Experts of a small language model.
Size: 9 layers, width 192.
Experts: 6 picks a token, a sigmoid router.
Training: 545M tokens, 4161 steps.
Below are experts of layer 2 (counted from 0) of a mixture-of-experts language model. Rows are named router (the router's row for the expert), gate (a neuron's input weights, with its number), up (a neuron's input weights, with its number) and show model dimensions 0-191. Each number is 50 + 15 x the weight over its row's rms, rounded and kept within 0 to 99.
After each expert's rows: "mostly gets" lists some tokens that are sent to it at least half of the time. This comes from a sample of Wikipedia text that the model never trained on.

# expert 7
router:62 75 45 24 77 32 35 56 54 46 65 47 55 66 40 63 57 57 42 49 47 49 72 60 49 43 49 60 29 63 45 42 36 68 47 46 51 41 47 68 63 49 44 62 44 24 49 83 32 34 63 36 49 58 21 57 55 69 49 70 33 54 45 63 32 70 52 46 80 66 50 73 27 33 53 35 64 48 49 47 60 30 35 67 33 37 55 80 57 50 32 66 28 56 34 47 68 63 48 51 77 41 56 50 59 30 59 34 70 59 41 39 48 39 63 34 57 51 29 63 50 29 55 08 27 55 48 80 34 48 59 55 83 66 59 40 47 51 42 53 69 42 51 65 72 38 43 61 50 58 41 64 48 75 43 48 67 45 40 47 29 21 51 45 37 30 30 74 42 28 25 71 35 49 99 34 18 48 55 38 51 34 61 50 26 41 45 44 53 08 32 47
gate0:84 66 31 46 67 61 54 59 40 45 68 68 47 60 20 83 55 33 57 43 62 39 86 52 58 37 41 67 57 34 72 55 67 48 35 75 43 79 69 85 72 71 63 48 50 46 31 69 50 37 54 30 38 41 27 18 47 54 57 46 55 41 43 55 28 69 33 38 41 72 39 47 58 45 36 66 46 58 59 79 40 69 52 58 40 46 39 51 79 58 48 41 57 61 55 46 79 55 39 57 74 76 31 50 60 51 60 27 79 68 74 61 50 31 58 39 63 47 53 59 70 34 62 55 68 62 53 42 48 48 29 53 65 48 38 28 67 48 52 37 34 31 61 54 78 19 50 44 60 68 45 54 53 68 46 57 72 49 57 59 13 63 76 62 38 29 37 66 55 44 45 62 43 53 80 38 35 33 64 60 56 35 48 28 51 57 34 49 85 36 45 57
up0:48 65 53 28 06 54 58 44 44 54 26 52 51 67 92 50 63 40 38 51 49 35 35 57 62 69 74 63 51 59 49 52 73 27 63 41 48 56 66 17 30 44 38 20 60 53 53 27 48 78 56 84 56 53 51 42 53 49 60 69 24 40 85 30 55 24 59 74 44 56 41 64 68 45 71 40 49 75 55 44 49 40 55 52 74 31 42 54 53 69 71 26 31 29 43 52 38 43 33 56 26 46 45 74 42 59 53 75 53 33 41 27 50 40 38 61 56 80 33 36 56 82 41 50 42 52 39 58 54 35 50 35 22 47 63 49 37 52 60 43 45 52 26 43 48 60 66 28 97 38 53 60 51 54 46 67 53 58 53 46 47 52 46 32 55 65 61 17 32 43 64 52 59 48 50 60 71 35 31 55 50 67 58 74 79 54 61 50 41 71 67 53
mostly gets: "ated", " said", "ating", " called", " named", " announced"

# expert 90
router:48 73 75 62 41 59 72 34 37 76 68 31 64 79 55 28 44 31 44 44 65 61 37 43 48 58 60 62 40 46 31 64 36 61 64 74 53 35 26 43 71 37 30 58 41 27 48 32 49 59 28 67 65 33 53 40 57 56 45 67 45 63 38 63 23 50 77 59 61 67 27 29 40 52 36 46 77 35 26 26 35 63 41 58 29 38 76 49 29 33 40 53 20 23 70 75 59 75 48 76 68 34 50 65 35 51 57 40 75 29 35 37 58 47 67 50 55 56 42 65 42 45 65 37 69 60 30 50 61 51 59 64 69 63 70 49 35 69 63 30 62 41 68 22 63 63 48 65 60 21 35 40 38 41 33 61 43 37 55 66 60 54 31 31 42 68 71 31 49 39 57 77 44 64 25 54 53 21 47 30 36 45 51 61 50 48 47 47 34 34 42 44
gate0:59 79 34 42 53 78 82 56 61 56 50 19 42 55 60 66 74 46 72 57 49 39 62 60 87 47 69 22 41 67 33 35 70 56 45 50 31 43 54 57 32 48 19 39 67 46 48 46 40 54 52 32 61 51 46 72 78 34 55 21 74 32 60 42 37 47 22 44 63 57 43 82 58 32 71 32 52 62 47 49 54 59 53 58 54 63 49 54 76 54 71 27 66 34 69 37 44 40 33 68 67 63 25 42 50 40 41 76 50 48 58 50 51 50 33 47 46 60 42 52 74 57 65 53 40 34 30 57 46 69 41 19 63 32 58 69 69 29 69 23 86 58 60 40 61 34 65 56 65 59 46 48 31 55 66 65 51 57 52 68 41 42 67 78 29 43 34 46 72 62 54 62 77 23 24 50 58 45 43 70 73 50 46 49 66 30 55 51 28 48 49 59
up0:64 60 56 65 49 62 67 37 35 63 60 37 48 24 47 82 69 47 38 72 46 53 62 45 59 47 45 44 70 36 52 44 20 43 49 82 41 62 49 42 29 36 24 77 49 41 62 40 75 49 57 45 63 56 43 65 38 25 52 46 75 48 56 55 50 53 98 29 37 48 31 49 43 43 68 72 48 65 44 57 42 46 59 50 50 82 43 34 51 40 63 69 39 62 37 59 42 44 33 26 41 57 75 28 43 78 58 40 19 57 71 42 69 62 53 52 61 37 55 42 22 47 43 57 59 40 61 38 50 39 39 40 64 19 49 74 64 34 45 34 64 23 61 53 49 39 65 23 59 54 03 53 29 53 33 46 69 32 63 37 77 63 46 66 32 23 48 60 72 53 29 79 43 47 39 32 64 53 51 58 75 25 55 37 49 61 61 44 36 40 57 69
mostly gets: "th", " third", "rd", " second", "}", "st"

# expert 13
router:55 81 53 24 41 52 49 24 54 65 61 37 40 56 42 51 60 37 82 59 35 54 57 55 44 42 66 63 56 57 70 55 31 69 62 44 63 42 46 70 72 43 46 29 32 59 60 67 55 72 56 81 39 46 33 79 49 53 57 39 70 53 70 44 53 54 58 63 65 59 67 59 52 42 52 14 55 39 44 36 34 52 74 55 36 40 80 55 39 50 40 64 35 29 52 55 46 68 31 71 44 71 63 75 30 25 61 51 60 29 46 64 69 33 64 45 46 66 78 67 32 59 75 31 63 66 62 19 42 27 66 33 63 46 64 45 55 63 74 40 51 36 53 70 56 42 14 58 52 13 58 49 45 38 43 41 28 45 63 80 51 59 28 51 61 59 53 30 46 37 36 62 54 37 31 57 21 58 38 68 32 50 82 59 50 33 47 36 39 21 42 69
gate0:45 42 42 56 34 45 44 44 48 48 76 51 36 80 54 63 68 61 42 40 53 25 74 54 45 49 20 45 35 27 63 62 33 07 53 47 65 72 66 51 61 55 78 09 48 59 38 66 59 57 53 58 45 48 63 97 69 63 39 31 51 62 68 17 64 69 48 20 69 48 81 46 53 50 38 51 42 60 38 56 66 30 67 53 64 39 38 63 56 47 52 41 47 63 44 39 55 76 52 40 45 74 50 63 50 49 46 34 35 23 41 74 50 71 71 44 55 32 60 45 36 71 47 44 52 43 61 58 46 56 46 66 23 42 78 50 66 35 74 53 88 64 66 59 56 42 49 58 29 23 50 39 48 31 43 45 49 52 46 72 49 42 57 60 41 31 74 36 33 32 33 59 73 34 73 57 63 35 34 57 49 39 59 37 29 28 51 67 71 61 36 67
up0:39 56 47 54 51 72 55 49 54 66 51 77 45 48 67 56 29 26 60 60 51 60 52 39 50 47 32 68 53 58 62 13 52 28 34 36 76 50 53 47 40 55 50 47 39 42 60 58 59 39 33 48 14 57 40 55 54 31 42 40 65 36 72 48 50 47 60 25 49 32 30 34 42 59 52 69 36 62 65 62 65 56 41 49 38 64 51 33 64 65 49 29 04 49 52 27 17 62 45 36 22 37 42 73 54 78 45 47 58 29 36 58 47 73 78 49 31 64 51 48 57 61 21 17 44 43 53 74 63 61 41 58 23 65 66 66 54 58 55 40 47 56 56 75 50 35 41 74 32 00 54 60 24 44 31 49 58 45 49 57 58 51 41 49 40 17 48 48 49 63 44 49 43 44 53 52 73 40 76 52 45 69 46 26 43 45 38 33 71 42 04 49
mostly gets: "4", "5", "2", "1", "9", "8"

# expert 5
router:45 42 38 40 48 62 23 60 28 33 65 62 42 50 38 56 53 52 38 54 34 82 55 55 46 39 57 63 07 69 30 59 40 68 55 30 59 56 50 63 47 44 57 60 38 55 52 65 46 71 29 77 44 51 29 59 62 45 28 44 51 60 49 47 39 50 36 47 33 85 53 17 81 63 61 39 33 42 37 53 59 39 21 60 45 52 46 68 53 58 69 94 53 39 49 57 81 57 53 51 37 57 54 63 30 60 32 48 64 35 57 27 34 62 73 60 49 54 46 52 27 32 66 26 67 61 48 63 50 53 78 76 69 51 70 41 74 68 72 41 69 18 89 36 16 53 60 57 45 55 51 53 60 54 36 43 40 58 68 45 62 65 24 32 65 53 64 52 34 13 35 63 32 60 65 64 19 49 46 56 53 49 52 48 69 51 42 50 49 51 61 29
gate0:33 45 59 22 43 38 65 61 16 36 63 30 53 44 59 43 76 51 63 47 46 34 60 76 61 19 42 76 47 65 64 60 69 52 44 59 48 69 41 41 20 64 48 47 71 46 67 72 40 51 58 37 51 43 62 69 50 53 69 47 35 54 90 37 60 58 73 80 23 69 58 35 25 44 37 59 41 53 46 52 44 57 47 54 56 63 36 76 37 45 56 29 70 38 47 43 64 38 48 26 28 75 67 34 44 54 51 60 45 58 42 58 48 63 57 55 58 63 59 17 69 31 36 29 34 90 42 35 42 48 41 54 65 48 49 29 94 50 63 57 47 50 57 72 66 73 57 43 48 45 53 87 69 43 56 41 66 72 52 38 65 89 10 39 38 49 44 48 44 61 55 40 23 48 59 48 69 56 43 50 41 47 41 67 60 53 39 51 58 68 54 73
up0:68 39 64 54 53 44 50 46 50 32 40 36 37 26 68 43 45 55 50 54 42 54 61 44 49 38 53 81 42 51 36 54 25 35 69 49 56 58 61 86 18 29 57 50 45 53 74 63 59 50 54 51 84 49 62 50 66 27 69 35 53 60 35 26 34 60 18 27 75 43 44 26 64 35 47 58 38 36 51 62 81 54 51 56 43 44 73 89 33 80 78 60 81 34 42 44 52 71 50 36 33 30 40 15 33 33 40 54 47 44 55 69 38 52 73 61 44 58 50 26 51 32 40 46 49 44 60 48 59 70 52 55 53 47 34 50 25 51 34 50 57 56 58 59 50 34 37 64 40 72 55 63 43 39 28 27 51 42 48 45 69 42 66 59 72 45 66 45 52 37 46 73 51 72 62 60 94 59 35 52 50 72 22 44 28 31 53 16 44 42 47 30
mostly gets: "ed", " created", "ide", "ated", " Island", "ized"

# expert 8
router:62 42 47 45 59 54 13 53 19 75 30 23 40 44 52 46 68 59 58 58 52 44 50 39 34 66 60 64 38 64 55 96 46 65 83 13 28 51 43 69 54 59 61 29 49 50 52 52 66 46 52 60 42 61 54 45 71 35 44 35 35 24 50 57 50 58 45 37 34 39 44 51 50 11 66 72 20 47 60 54 47 43 38 66 71 60 20 80 47 37 70 74 28 59 59 43 51 56 20 47 62 45 61 45 58 34 47 68 56 34 28 59 61 64 44 35 54 37 26 35 53 70 50 45 55 56 38 60 48 44 65 62 16 55 50 34 50 54 32 53 46 24 68 47 70 31 63 48 48 46 69 70 36 57 61 36 81 72 61 47 51 53 49 48 76 48 44 34 69 47 35 54 42 24 46 84 43 86 71 59 64 39 39 55 60 45 51 38 39 74 51 31
gate0:56 37 51 33 25 70 42 37 53 92 42 16 20 37 35 78 62 38 31 50 41 43 56 61 45 77 57 60 63 40 66 49 73 67 33 35 64 22 37 76 70 55 70 44 66 32 55 73 49 46 42 58 34 58 49 49 55 78 58 53 67 47 42 48 81 39 43 35 52 60 39 55 17 58 57 46 38 73 38 66 65 49 41 68 73 48 43 52 30 61 56 79 49 35 41 38 51 47 55 36 76 50 47 46 78 35 59 78 29 45 27 75 39 34 53 47 40 29 51 33 51 38 40 42 47 58 62 70 65 48 61 53 40 38 47 30 63 66 42 80 64 36 30 34 31 42 48 44 33 66 57 71 54 50 62 42 50 56 69 50 47 41 48 45 57 42 42 46 51 53 34 20 83 39 32 33 65 48 32 47 87 45 49 37 27 38 36 36 47 80 40 25
up0:46 45 52 74 72 38 42 46 37 00 77 79 69 42 23 38 65 66 42 39 25 43 43 49 46 15 57 31 54 33 30 70 40 24 53 47 55 68 37 36 51 70 40 52 48 66 74 43 41 42 53 67 72 53 68 27 67 55 47 79 27 59 68 43 25 59 71 47 46 57 40 37 70 40 47 59 76 27 68 47 32 50 65 65 28 45 65 43 42 51 49 40 73 65 73 77 63 60 27 64 35 63 55 37 06 52 51 68 57 55 69 47 47 78 40 43 53 38 68 72 54 54 48 54 45 27 54 30 41 34 12 63 51 60 48 48 18 23 56 39 42 46 44 61 42 83 55 38 56 59 59 38 51 65 35 46 61 36 55 46 35 56 48 41 59 62 67 67 62 40 47 60 42 70 53 72 53 48 67 46 31 47 51 49 47 50 45 43 67 48 50 65
mostly gets: "ock", " Smith", "wood", " River", " rock", " Rock"